{"d_model": 128, "n_experts": 24, "d_shared_expert": 64, "moe_layers": [1, 2, 3, 4, 5, 6, 7, 8, 9, 10, 11, 12, 13], "router_score": "sigmoid", "normalize_top_k": true, "vocab_size": 4283, "beta2": 0.95, "seq_len": 2048, "dataset": "wikipedia_en"}
Below are experts of layer 5 (counted from 0) of a mixture-of-experts language model. Rows are named router (the router's row for the expert), gate (a neuron's input weights, with its number), up (a neuron's input weights, with its number), down (a neuron's output weights, with its number) and show model dimensions 0-63. Each number is 128 + 32 x the weight over its row's rms, rounded and kept within 0 to 255. Numbers have three digits each.
Before each expert's rows: "comes after" lists some tokens at least twice as common just before its tokens as in all text; "comes before" lists some tokens at least twice as common just after its tokens as in all text. This comes from a sample of Wikipedia text that the model never trained on. Tokens count by the router's weight.

# expert 14
comes after: " | ", " ", ".", "–", "| ", "3"
comes before: " | ", ".", "\n\n", " |", " The", "–"
router:114151174170180095176126080138151152106151077106140131171099116130146120164138100164106192122168132108131209110119180052132175109153123093061101143159108175166148133141145154171130132179133112
gate5:168148118133143072107095114108133115101111101110150173110144114147133113171142076058125111179191126097138191102082139116162158102121140130127087194148122145094102110083165177172120157125188158
up5:153090104125124131136133122078140159166114120110113114127123145112077146097089075117042147103081188148153165136156112118139104114143094192131170085153113162126114130125140091115140060131161084
down5:154161124153140149166137153147063133187147200151078166108166113123147126124075117134058217104150100155147123115170098100160071148132133152121120072081144157095138154122143133129082175226092121
gate6:136150144103132136155121139109149068086137092152151183111160121119134171135127162136160158086093164164104101153198095139105072134110165096123109110135100098099157142120131099111140056125134124
up6:126152069121151127141120103152135131106174086143138187182104132139158171113143141102181142118135192176085148183205115151164061135136155035173127093157078103111143126102118125060164127166128107
down6:172143087157113135139116129140147173139162148203146118149144136151147124140098108121123119136092145141136166095200151178029204164143097169176169100129092147155105138101088139087154168173187147
gate7:145098153185169117147134094153173150186118155129087142105160171120066111120120108115158168076107089135123114159096126145154124167182101092113105142135103119196092102149163163102076103168140139
up7:091137175156136145109153093136151118138113168187101155164173135055091094149168127066141143110127137103154122147083198117156192133170167065110122128135101144133142126116087156100087134124138156
down7:157151108175172218154103112122082132151101108132160130072149135064196156134077056107134144082082121169144128127108121166180102156106124104180115066137135108158086155095195165178066104126117132
gate8:153158106116128135110108100177161151143172091072127137078103133131102143125113157162155079115218108112092176131138094060107119090113113132107118160161084171201100117058136110190104116111074150
up8:152107135149136155145161148065127138108119118106100145170174155120191083161179115179077110109124176156105202069112105113133177148113100137124126134142117167129075172140126117126152113138141181
down8:178069180169057120109115109168146107117183084173106162104151143124100142089110174092089164120157207155118087152099124131156107144130134106201163136117130079124144100119107191101177125110118128
gate9:144098126112133121168123091181132124128107056171153145109134080131172137143157128135086114165151092124148135145127132119184114105156157108088047118081101113108092161123090106133131104183138153
up9:126091156131167153166100113146149186150191110113143143090148127175108106149139124144173170081128182096076165110129160124079155127173103103110125119128118204062134103134121172103142157093072099
down9:127070121118117096099150077108158157171125127141162182092087174127111111095120095081133123125044122122157116111183151164120100176067168135104120178112109141076142154162115168130094094170157155
gate10:170150168096129100106072098188159146127142108156105092156115111166133179099144155142115161185177158103185144125138100122129147022086151203107117171144120129092146144148083111145171087157084132
up10:065124112101140124181110090111121191141060095156189160098109119106098157165122116117101082116160106130123131126197139087138113127157120162118169125213168145177119123070111114125043116143116126
down10:151135115132150131152159092105174113105058176164098125090106137086118188125103146133109115134142115090108190120081090207187128105106175132200130121096053137144097090088110127079123111150094191
gate11:110123183158136117186090104127154128109089158085125175106161162146109105140142140116210114113169095086120171159142163074127201138114106097135106171106104176100160086190167145114085119111150133
up11:095114125162111115159132079109144075149151159127150096179150122174176089122100150099078152066152116171166160148135123064160126113165106088114144119139111166172062175070170175061112080068157109
down11:119071114140134156117132149132136137160117113144138139128140115182163143165114123151143089122088139139107127159040095116132146144173123102106087120137151140150109102059087134185164134203071087
gate12:130124154148150154133095129133150145085140108151143193142075124187191145175162165137179150149175200119097172084151101091101155148111152112096106116154145133066097135164137132101118116128162125
up12:099120118114167136124101138108097128077157109153154168088144129094143139117165181086131149077040118108171129133056129097110118135091202143182161110180155154096140147147068159166089092117099125
down12:151090099133085126101167141082146127164162108131074140198216153106078153179124131140153140141079130156162070100073130164140135110155138137046116136166146177170128126157161134148092172189132152
gate13:122113136154200171174150101106100101059125106134119121153144142152142153195147134084160097151111139124133160148095118113144112198134147064095117163130050120153116042149088136103099109113132096
up13:141151150117083139109090185127142096162072165126097111075137157172046134132084138112111110092062087135082112144098141157103161089146096098155147132107116086150175124090171129140080146107083135
down13:118142080136171180201123162097082075122098097140117079045120155069142113167179104117094203105111118157156182130137168111122119125109135130095067122082121087125093096130142187105090135138092092
gate14:155098149109165067135116106152137110124158145112148146129105164192117134168064107182148128144153102103107115157146147078106187165104057106113188138183109147128079138171183118138106155167148129
up14:167176173120108126122124145099105119145121156160155152141156124192095091097105161164174090150123125084153140168150051082095154146142086152122166116147158131109132181124099125179106146151132153
down14:101091157093120101090098071161131170110173142130136128121100172096136086188146128159154107203178141207119120121150143085145168156127117106122106102141171129098140081115123098088128101087104107
gate15:154158154149157128154069120174135141186112099127107128147154146145094154181072098108117104152152148155116164065122164137109148136116116121130030111077182154155094156102141187110124200124107149
up15:174125127111097153126131157128121158123099128186125116215113083161076162091117109148110109131117198120165160054048144157158125160093118169121168109119131067085106165148161126107125075138165123
down15:204181092110076216100142140058148131114166138166141142096096080116133167116075181162118155117126166153173144075152153119117113132144116150107118112085136100133130149153150122164130089178127094
gate16:130113134140152089115128100125079111114135094127161093144025159046088116145129086103153152174107180153101156125124152126094107157146182155099144190173116092121175105103101086104113133160120159
up16:076155145168166126133120121172101153130116103145074142122133101136105147094119138128111115192063121111053154146069095151154166131172130137124107120132155083162164093117116114157120133140115088
down16:128106103078122102152171127105162125137111187085124163168102141130128133111133131163212097159134194174144114109133111205101057174128093191176172139131160075165110146072118158081108116102127155
gate17:161136164148135116136171142153135096100171069145164180141067086103175087107135138103121124113164164102144192140107150111153137154121133111149117147073111142089174198121146060112125189087220140
up17:136122126117118104169105139153118179163136176102136166130196153087143160132137136082130141191105083063142138181087188129117108137107211150184154142121137163115126105122090159138071144122090142
down17:115124145127070097139078076165122121097126172116117157079133124113138082177194105097162099088114167100124059079097106144134097135140141117159110131193140121149101146157141112151052060123091125
gate18:123101146117154114100109132193150105169142144051189196098123113172105128092126146120061153144170084118129154158125110119148133144114159082081104147146090115135205133128146105137117111193175134
up18:153111170106124105095162125164139091070145072088145107139077114165097143138158155171148121112225114148081152199121129121179114095163109114142124097153107125109100147097109070160129131163107159
down18:113156116140165098113107040149138138143151099165080179157170182166145178109088151094156134111120130164124170102132194137116167147163105108094148151153145177117071113091178179147127143120118133
gate19:092131152157162152121152093157129107147149141140105098148084183119090093101208070104109130121083112075153107145115153116108182155155106118100088139149126121182122099197113155090181084119093133
up19:110179158068141158137120135121118178105106125103106186075172149167123135177105169097082151170135107126096122163078128077108147189106133148142123176078103084190147105065095108158119149084098139
down19:095112095154213099105145155105069077137058126066208150087123137133167086106152151107083122166120152126107116120162142070081131078136104139119096115069116140099134107081134159148130165158121108
gate20:149090165077158137089125146111146104135166119090104151137122137119121107147135146136101159139120128134123166192079117101148079114144073093166149053149149170145113159102149175057146125144123133
up20:117210068162098165169161138128071134157129104186083120164177104131116063194141154143190080147112127110121130149125150171138174164139158183125088118147124107101066119141087133151107193143157120
down20:103088114129170043158128143126074142102103134123168123144185146136140093132139103132143150125116133067124153152151137149125098171079084146064120090085074104192116121088125181127070093147141122

# expert 10
comes after: " | ", "1", "2", " ", ", ", "| "
comes before: "1", "2", " | ", "0", "–", "3"
router:130141115138204090157147033132157164110155079073129135169150150166142096158170107131147148148153167144079152127101176124131170088140084170116117120177104183143095170150093140132178153165161128
gate5:144104093127117129134120047169141163186098166146110092106100142121162069139127101128203155125105083110113154125117136087082151116125117206080153150134175136149078160093139172145119086143116097
up5:091192094139114140085127124091152101185143200126168141126144144098173185105143069137105119147126095131122192177101064130074144134114104057097137105113094112114087130128145159133167160154112159
down5:152112162064147125144125109130152118120175072144142202116125135156059096200165157099131117152116145171177140094170164148111118140171133116119125169161097120136116145062143123129165113150086131
gate6:129174114098112147168115090167117199125080113129121122126144093161149082146146129082148095126172119081115175161096114101129113194165149126138173129128099106089114109087163065084159143165139152
up6:148136141131113115140149147148121112071120113112117140101154084120066089163092096151140113083060062148131126094129120177126152047124162124088136078116115141131133141114082120145176107099090081
down6:126137108133145125119138108120129185124106133157150124096157119100144163164146110116163142161094150117099154103150105129150127143174063143053168061123126165169076108130110105175141132170134096
gate7:154102156089141122101098143142143112124147187099136131134102131118201111159138083112144176214166108135106125148094106092164123142140195202109064143167143086176122139117155117184123124124163122
up7:168082115128143108129118148132127117078099112072134133158102107197120134132109098145138074151187111141056114126092192090154117095201097142085150155150144187160131079131108120080090094110166136
down7:114169158143141157089133129108140087134095087101147086142171093173159144169058134138164117147175123085138132117191159157148130161150131137125137076128125150119107114075100128129107073150154136
gate8:156110124156197155096115087175119160232101102114078134151132188168130135154172168106099120145127162118101142127100086142174155118165092163173107160144119087160104179221174137145137146125069164
up8:087134148230093124179062078102120139151149100111158128114125118109160131142092065158099159142116074129112098112180163113156104135121115131053114087164132091158108126111102114127132108114114113
down8:161138144056043113106126155135129087077162101185084089107129117143158110083095114131177173133158157172085062158131105057129098173096175143116163166121111100134114120118174071161108136160144123
gate9:145116138147114133080095137121176144132190154165078141157154124105187110142152156178167078100113131144167100159130078164108161124098109100110136100028133126147073116155146098135183110101109130
up9:131190113141116153106107146140140159156129048152124160214190119115109085097129083142118071037124143110130153123133125121134159122113157051108130096105107131138076171175093124133168158053107168
down9:113104072166222077137144122107163186113165120189130118135145162108082111139202093088072113133155139134104093170148132207141143112117073140154112098159131136152136152182088155147132134102132169
gate10:148178087125177073108113112155145117193193105164162122139128109142178100108101139134174105079136086120139171141127214097139161151176141090197111120149151169086104166082133142122117085092161116
up10:139166136083111155150145139143119127153104121191136107191178104167173088083173128164114086040110102111205167123142153072124150158169147156190128184101106137073156123172160090142051069101128084
down10:148124093195117152123140106119157151144119092111134179085132163172128136162156193145092106160134105121091091136101170149186148099073105089116117092184129095175133084149098207087128206155089142
gate11:152196175064100142105088131136112069106141141143134167094134154111114105093154196096168053158119139110155061145181138106156159170139129160144134106099142112153128157156124144145104138142134124
up11:114171153110167152121106132120143104137123108146092137101138170112106116105155146159191145107088111144166139134092090125217128165133141142168168075159107166169108147122109124098121154193122134
down11:113111118081154154105090077185142128106160092132097102099154144123130108143158127135173137130115191182115112186141127158169119139120137126095158113139143122208053092121142142086161147065125119
gate12:169089090133130111151117058180156111116132042054141132153118137107089059118157093083064115102105144161127105179140186157147113140107139105072102087085113123150062128129093135110116163122090166
up12:063102085129154129120102079138111129103178087117148123118082107115058120129144159135146100120171178144171132123110118160126075130125160128129107156181120118057132107163070119074161135107090138
down12:132090035106154164124048113175156172152141056084137140117119141132097125037143082117107136113101140129087135117122085127157103127139136066090166176152132111138114187132138130141118109107147136
gate13:107124166154151044108121147127139119130175102064136129127141134192096161181124106138088146127090169108148115166089172096171138112180075175142111165132081181152109173134124132166099179132138174
up13:103140147131083144151174153128181148061151152131128154105148122100114126081173135131169124129088084144052058142202078124148110126078156162141137115185165054129083166122151117136117126126118146
down13:112182185131099103170107096076103139130066144128147135149143141143148178167152136125107098109133133145148196093168088111086125129152180056133106121163091155163168127106145126091080134081104213
gate14:114110142073122075120103092114163089134150182178119167115128136146114149120135184121117142125113073149102128163144165101088145117160100114090120129129106090142157119192112126109110106161074153
up14:110149156133154082138116109175144154112143115215153126121139129170144198158098151086122180158165082119066137153124136092087103057159106148078125135132105160150125167116161164156126086153097129
down14:123063196155104092121123098147074091113108088109162099140119155143120122177143181172151089137138153159175149119131106123166076147131098116185149121162112153118087133086159124078164100172118092
gate15:105143147150083092093163111133107122137137111106194191158115128143157170151130137124158130129185084148157169119113125088114091115112164105090102098180069165122165125122135139105135108161143066
up15:114139104100103171113141168069145115138138127115104098062162157103112094173126149153128127106125162135072122104165070160085127131108109106152146155145234166133104085151133217126130126101144148
down15:074175159197112126147107100087130147077144085111080126107113122159092164229101103091158120104110141108129113140120110133107138132139164096130122162076105121113140085163107141112175161160187107
gate16:136101139142144118137145110149134128068107147148108134191109102028080085174031136149162085120158176127116111120135109137154050085171098166187107094093029137116109125095112142110129120128143123
up16:116083139134132126203153132144120119072158152113151084157100097081084099194075088157127068143168200181092147094184150128170074098159085156163080103119091139123109166148084094109142124138138145
down16:131145128095091115108163101085155151161103111154152147162158132123090140077116149145115190117119110123130141125133136116140139131157158077126143189116114172114102098079155108093080108160166143
gate17:126126154169123133136150110110123168128107154153129108092112142029109094166112097096112179134172105127097063098059147104159132107151128105113084132090088019068084110126119052097163108170099128
up17:154184102137110204098120152142110135070089120120094093115148109125176124136159132108169089096106138143095124167117120183107099116070174137128076167134205115172102077138093135181129136111145079
down17:134139123088094118092133102107146096097148168125133151197147161201100099106152140138151153116091154098166178128094081143106133167109175166195191168088110145129114165161128097105110133081092143
gate18:104096130102150113198109100159173106147111123089147144202141151142077152125128069136203151155103121128092119114125103172157131108094088140169111098097119166139149162090161149091163169105135125
up18:133137102100147091151098128071161129125159109116150119107186096145182159100129128120075137181140114130100100094134154110141164151154194137148137121083083119168113174147184121077086157151164181
down18:171150119186074115057141148131102128084144123172130100129103120126090121149121128095144095146092098139117148132128139100099112131161153146204102085115044071073155181098166071185133095095136112
gate19:158132142114175119152099123113129140105092094062078213106148076124160032127113166178109107099159115089150142164187190121083102194141148105134134111159099109124092154103103156101120125126156163
up19:125115130154151116151102117097124224167120064086065147122115127113192106188117109158104108105151153145114181157156159133086129130200073136164169119180136128130118170114082161126150089125133153
down19:173139154081156103111144094130149135105112084119103170166144118120103120089123166174159136117179093137120127141172126148148145146131119093132171087122056106136175112104114191121151067159106196
gate20:125125133147137165108129110130155142119153116159094098092124131059087137162154206149220145106112165139190122102124090188124113108149138171163135130126153160181161068133157140085115182105148156
up20:112114116148127137112094132098170121134182167157166116129101150128096112089114223116165205160071143155071155148154118100172094133171113150168179113093153173117128118142133152036141094143156124
down20:201158148081096145083129156128054084112158122112111127076187128103112112079114095152131136115084152181140124124154102084099170126089137204070160187114117137117138128127118169118129102148145117

# expert 8
comes after: "\n", " |", ")", " |  |", "0", "=="
comes before: "\n", "-", "| ", "|", "- ", "|  |"
router:136128121152169132158123087037172213156137121081133176155085131088171155100094079207115139092182083119123112122105186090127101099130147155190119104113053150146119175119108150173147163082156141
gate5:121129154102106111118138081158169113111186119129116068212100133157120145221062134150160155089138126145129102066106182104166204128129147105149150123109183175126147141143154103138130143109171160
up5:141155127115128133084076146159127151123130113070136137010109166087150137094174116104124087123096184080089096130148103131104130099075098148133136159118085100115102106155186117146134151111139159
down5:150114048140152156145159177060095171120089177083136166102111152153074103089098110129145161205143189119089175114109159107125095116102102138165119169125141100139153103137159113131185133144090122
gate6:155140129117154115184107078153135197160113083144110155147133136127125098123078158134125134124133111103181116080129120148086138142143093150157130138129156114044108094123123178079101106137169139
up6:104128138093130110129129112149148127129121131085125194126117150139125212102126117124172143062152104102138129177164105131125101154141133176167121095074149088159176083112143182164071073160142112
down6:124119073137152139137105120174156100128099071075169173110102069143119117100119121164144161123152080147153128154153132127101111137131089193126184093151133075145154171110130081146101114112146153
gate7:102174143111207134115083110119079120170099097148173172154155127152136165113132148132098155117146188103106190121073158102154194097086176171161172113145154119129141173107154151118090115089198097
up7:120151152139098132136123117145144144076147130022093171152104084130093035157107120157185058146132132128166219119158095120086107144142112175055147163142090146148123078160100089158098143134137122
down7:148103173101118079169189134085129144183136078095158113115128106123190128123108092079126130134181120063133116138088104123119081104135095107155097109112164114112168143094092100121114070115148152
gate8:156156121076161059099138098110154194194098170112145131053104123096151101110094080139192111104073146078095137162154098119082133107138094154128107112124094158148158172168069191114117133083160076
up8:165146172160131126162137125136160098160121107127139076112095084109149103136065126120138156104102144094121199159127136131123161127186146163086171140172161152099177186187050109172072141074177096
down8:115183137137107088096129158088121165129099071171138099100183168182139096114122077131034131116155171124120149146125112145078115117186075106123157140132157112100183172108122103077084167136186168
gate9:131174188025146101126144095157133120083093120087116156145123118159113060119082165100137159080157081080150094176131148116098098164137129136093132091169114127232154119119113146172125151148120111
up9:124097152122133126157111135150111161051122113134124139148161158141162129138107140116116149181080094122141138141101200074181094158182192066102125095155159131101156124136083142194115181151137133
down9:136123112149156155124090132142151160079190138177094122199198157161091094072137167118111162119100128098190162152131089120157047159125115117143175076153155091154147185131166181036084146084106149
gate10:150094147102131161109161107111092152112128158099153044110128115126129126109121117067144161128125095124120168151183106174103075104127132135159107141070126112088166122052102124143065144130092114
up10:145100132097144127132119138136124127177079170141115125082121109134119083112122174102160084132176163097092161107159113144082146159051105129144090108128107149097161131101197104161155111129156134
down10:118127209159145033086099110184099095118076147155103087097154131132061131166116096136078156140151147140161129102118163106115114166111110119118099173141167166147131145084141088115144109155145120
gate11:078129138141135142125108087146082128174090129150085167118108132080150176107065149123157098135088136142078200156109166150078136073125079107130120079097080081211143082080119096065150122115137114
up11:090109141083133108122081123172102163128113155101152145155124130176159098101062120162112157155044102122120134117107158122154128149151103110109093141156123104131127109153096125163162103107116057
down11:109094121070097128114135162065147147153144120124127077137133132092157118119142101125138085094161158170212149161124137167109109191182152107186143110114158149127110158125103153142106097132124152
gate12:173108153159139105150094099162162202150102142123193152144099079088116171131103172163189109126142104123101131192125119128157125202086138129065147126140080100174125187118101124106127212127091166
up12:154172142137089099159112117148162175084101149106155181086102106147112150075162202156166062152070137108178115168116095155136084134125163128102132131168087074159165123153080138139103191135107189
down12:086071152145188108144115077222100144125123219160178083120136115120156150146143121141116045087154099143108187181124138144136061136130058138141166090172118134130117107122140098073147085080123159
gate13:131065166074145123132072098161149163118172178068088120103119125156105163162132138132193110101118119121118080162139139105111136112086097075110122140175147159177169091153131132112161111123124125
up13:095152170115120134137131151132116121086143096073107132093090159149177123093167091137187134085084123141139132116166093173114117113113150109146108066121034116152091103129220168170059125129089090
down13:127123091095197177168128175060072123135138160115141118181169130136097165103156098105125092175133165163174095105097156137137139161115109191108147070104123140108163130144157087134107130085141142
gate14:157079110153124122098101069154119147081171111149094123133103158142150117129105150207132083190143106097116136181185125107123152141094194114168124171131045054130155104129086113108106169135097143
up14:100138112153118122090140083146079157103116121140115120128128160125136136115120129152109115139142154078114140163091111120137122193158172168085091152190086129122131091070125104051124078102092099
down14:173112068152143227105107103146139093098153117154138143111095168071124140071114109140183101134128140067152128171148142119146139103069152097130121121128095105136154101115091147100074206102123147
gate15:118090162079124154148120107147149093210096097091078102110146166192167168081080100147138192132194100097086084098111147102144153114114055164203120111133132149124128105068111219143095153136160123
up15:105111075086127125094113135166122142044122148151126090142145118134121142137123170141163118127118190189074146167141110121116182096122167095087129100091180179205076128142147084082113151132143119
down15:105131169144184061153146133137126097163106097092101125140097115107114114218164157135129101186083125123169137073085153094126049143124144129123078098096114077111133145145154140101129097104168105
gate16:114099124122160117180078092104088105200121154186139083164135125094141101121126154133111112092190091132068133108118197089121179191131133112164164160143165194113108152152131092145132056174113169
up16:145178129104094154072165143183149176078098100167082123086141149139117060154120154162122146172128136128193115081108131170124083120132137126070082099152140178152170090140089175096120184150144127
down16:138175159048052119142173121057135134188104129095200134180108152130118124132121132118147084118099065178078088127146093143163188058125096129105085146125149174117108123153128152125142101161117147
gate17:101157137153121128158133111167153150122092122107105073112068125140099164165182129130171098191109196134157146137124120135182110097106103108152117125133131120134206165158056087094128169106135154
up17:119089145138131132191080151075182142125156162211165159103114115169130116159179151133158105211095180109117159164202102098127043140113121163132124158090116112160185113111091108161152127126130164
down17:059126102166145097096140063110173127119133154153152096131112165138168130148049096118110099084140086145102129159082137054121161100102158172122110168142094193102137104186099172156147138145164138
gate18:103091156123150094104116110131167099152113077127056095148150170098124128110188089092220116119121117137092140086154120120102139162137157136177048135121116129135143089171086175105182150101177127
up18:151166131062112143115159126182117157163072129144116156142183111126114083099188103160089120060103101084133104097112184104169155135086118097086087112080095175120089136123178171118160143067156135
down18:085153132123112081096163189130139159103091118100117162146126117128152106195070169138135131164166062128087130162122112053150091163126128230138073145102156056121170100084164135095098154139113107
gate19:120101146070177106147091101086146117149102129074148119157099148120076119111182103132138127131165120088122067141113136068064077136120094193171095087134079106158147096060126173124144068125164151
up19:133198163112138076142105117085113109156090199112108126145126153141077082100108165118128109122191116163106121087078103121088040099133181154118112124111099091124140159090178113100158098091120147
down19:059144145088128152086128136134100079154125132123127134100124081119248111133141126152121116129125185142125131119086070169140052122102108107101145115119124074092106098094144150117160127083133163
gate20:140081136058156117136127104150134147202116094093110083134105181184151103100132076137144135141173103158155102186160142207081127181154095147199141155063134179172081098151128093168162162111112061
up20:113133137135130133070135127183132191130188089206084140197140130171145083175088090104127132139118112133132114203169175105089167196150161090113110125163153090135168097121162048154107149116108133
down20:122158115115115144063140100069129130057117141214121114118087133122072129101104129135092166119105180168138070074203131103125137136137190118135138135094182131136191080101159151128112142086142103

# expert 13
comes after: "1", "2", " | ", " ", "–", ", "
comes before: "–", " | ", "1", "2", " |", ", "
router:127155190183168101205148051119158199106154108143169108158154157133142101140154112142169153097192155142089133126088137146158154122161120130158104177175135194134089202133095148149157177147159139
gate5:120153204158141132085110089195130135141117098141113124157128136171116218099163089132129122064142137078079147133070126141182161133155174123148076111170108125091130161072109102169088163122122145
up5:149102073087138172111148109093157168160207167090116140154089055101121144102115083113076131076137144076140109205132150130155125138124148087161172100117179094100130101146109148079189109119167129
down5:112168083115135096054110147091162138106157082104062158145168135153149153114085149109151148185099107047135155106144117129141145111155154140145139200071116070148165120134147136119078126107110177
gate6:078078160128136094177079092123150139140113163160192135087163134077106138180152134157136121102114163140099136137117134131160133131093209064110109168128110159131123155113072114137124114116117149
up6:123154144140165128135087132082143199072168083092067169140135098186132101088099158097135137088078116125132149180111136085113142098082158078149145112095145149148108091086091162092115155133141164
down6:121107065119187135116165156113087118173061153103160161112114188127147089145187166082076163182162158068173145132128123200165101082109172159137107136128154167148106130191147112173092140176111153
gate7:091153116104134153116122142166184142128205109093088151166163161088129138158078172108155134098124082121133097153136112128153129129048158049153083124102186168147104140090125127130177153076107128
up7:117094141083134124145127127145151133117110117128162221107148097072123102092093089109150074123137121114129183048150064108192130116065150082133151124145121140113080182119133132127183143113138148
down7:192150122141057143146111134184098147076136151154110148184111125180134143115151099132105156150127132107113132188117150098120084086112141143106136061107131132105165036182129098128171147061089108
gate8:142100069149155125124082117126142135169159124167097132109179119159122127138163116082138094095100095122159162179172141113099120161078088090167170159054123120156136142144100178025169138094093126
up8:145149130157159129099144143114132153170113121107121239121117123097157117139085140100118163113131152132108154095192114116176124123094130146123214118136130151183139165112157131097134200148154167
down8:075146162099159123079120172130185064157113120090136124155087097179138114081059109132097073147099168164091193138086127076114118156126130153113106071086116122185204105131148173100140121074154137
gate9:126141115077130111112125110171118110129105069185108114088097109123144116097141141083088138130175142121119097147149142152174150149109232115210127130103123152101115125120053112167156146142150118
up9:166129088186088142104148104097162176161165135112109141169120156154177179118169079176119083167173134074197116142145129097082110113071088077071114103112114172152151075126137115108113096121167156
down9:095115158082136134088114085086102096172125105073131150158102124180172165097020118141156132130097137151157096083105156107060128152091145130149102163106160116099152122159145146151161153099143116
gate10:126093168091119123114151115176151147099116165138144139115121140123124144189142114121122114105162137105115090145085051120127151103101174182167121145125154076186172190156133099138101090159115105
up10:041119112108124080143139119164125099120101168161169172154139120101191137138129144067083110189199076155153052093100168085122108158120150111125148088151135190121099153116157182138136162078091146
down10:118113148148123109135100102144145126188148097106146110127130100129167153092188056113086144091105154123136040131151070160098161130159050174127111104130124132086114163114193135195146096134177081
gate11:076154155097172159139155114094181134125129120084144195138180108086076068172156155135158175103184113137121105150100142090126117148125147114150114180109156143145120120136145095097139146107092167
up11:088148127097149141149113112117171157115198146118101102134091139064143061153153129074152151119142056098109134178084174154086140131126108103170168168104120114149118159093139134064214111078071097
down11:200135153130179120169121169150097111127111084161170138113078111135153177126107060123074136163133135121199148168150083131180060154193100190097162145164123131165143130094105106178108092157123105
gate12:107178175088122165081182102137151128131157165107082111057155114179109102146123154068090132090143095144134149179178137106140185132123161114122165161117091114183160135079114067143080142157125143
up12:109158167092144139195094121126124187077125070169167177133173123118138124153134120160104110172145169034158088157133156099115155118207146164205156023121145105164102104129129101118096148116138146
down12:113078197115123148129079078138161171159067113159054074148119134104103138149145161154135149134152146134121129150147097146116177094105143126106133094155076123134139129163058140119103091174169154
gate13:129200112133166122160095127141132161167121098124119072066133128073157133120175118155120162076200112074162157166136095114082078126158149039139106167139091158180134108124127110119170078129103133
up13:116132124088167121151160096111118143109158133063180117093123106198137126159103115123065097172143068156111127125195163133115185112154087154052150088185126128085173127132155111138133167096134112
down13:131146107117125093117141114132130119163132067102107222143077109177160085107107103206151116154206132150101160130106144145143115164048121087138150164118107089117103154118115075108091096155140140
gate14:132161182129093155150142078136136095122095169185153117131138100105102020099102163141145160118135174124188144084095118141132124154135192155114154139165159122101102136125138091137143120092176139
up14:154100111124143118118122179087105134136054152104097113049094096129142127110097077120128143150053120110080081154147174182121075178085119123092132094101116128157188088157127162122132112095110093
down14:119127115102125121125160161069088098119154153144129168092085134127093107146054128108111115117109077135133194108115141119128147153103090129124101150138144113170107142094133143156191102168094114
gate15:110166180131145119226142122231123137135163155130150092149117165122188104132178108162118149129145113141097162075089143130164103109071150118130137113186128152092106116099109117086110070119175163
up15:149111107172103164109158171077141119109182201118147113121097110168170113091136173090100149119181144132095145141164156144106128183120144161106110122131144163130063066094173155142098111141156175
down15:121116184088093097139114085115124082119159056127084167135153112161116117141079142148161141127066152096181098076112101090116106114097223135127164138103130113078140160134137145147101135084124097
gate16:066134113152118125085119130126145105142154182097152120110077134117080089078170147121140143053125129131121133065179105117089108148135120087192150155139096148080207167110153093105092149104139171
up16:113154131137137154081087121140140121113154145078153101054098153150093120074159071151105104160175141167092189104137119124146130154119071157128118129134129211149139191097136094128112137175146177
down16:159143155155125111174102102143106164122115113143082089161142155171076143179117103138165152140156149129140145152100088132121119158132140174086126116169171125126138062093084181132144074170126110
gate17:145120133144142145148099098153149189130139083135129149098087099095162128128161122062108116163119123094106175102173144146140137165085187147089077104154110127141157175130109086088185108093134124
up17:156109131189122126146064089108126164121152094107177172116052107148118146176102111091105124159138151145109200033065138130133124123097156150105116165120151155124130181149107140157151146149157139
down17:074099114135190174091095110198095154133146148160126127131124163116103106117214119164071084120092129087113101201103114141165158084124129109137142163061058145159187155133124137119116123118141040
gate18:140131101097162133188147114096135127108151068057096107124130136111094104166112114154052080176074125147147068124151117168120129120072084123131137141127151205109094122131111110066131137078162130
up18:142174139092112123102165134162149094138186179100118115105090124149185119146146097100159162095104121123151149163144110114121162075102146214095172160100118170167150195102112151184113184199097144
down18:134120091116103144138155095169116140099183135144098160209125141098100141143038155113110132151096105130102147077151136161128115116218148119161169169124125130091124120146105079077111100084074121
gate19:136135158131105090100127120094127131162187113077089177177122148119142153163110092125169125177152167213077148120107096080143200120125132117102116136175154210155096118103077150147101128113156146
up19:126098123112124115111168154133152118132126091098116123190098138159149177173111084135138121167208133147120098101158062098118110098088112202105137116119136146169099139098087118076193167073169088
down19:089165174147125101106088087202117100155143082122106150146106158138060098130098156112091193134105100114119163100095168138131133107207122041167124136072117152122107065184118060179096122222133108
gate20:073123131149183123171145085122088195080130084120167131165160138144140130147164103101172161112172151131154175112096167142081131154157164145156171201166141155133191113074143172100103129103127203
up20:073140146140152095157142110157145158125144147136200091142122112127181148079146109097112152155108036122171103132137122115073136059150114078113179116129126164123082199084113174079155135057124129
down20:133099094093091118142112212109130113111133171150101142140078139093117184188157122175126103108214160195119118135162087145132091236186125130132082127082179113137134102164108060110139101137138116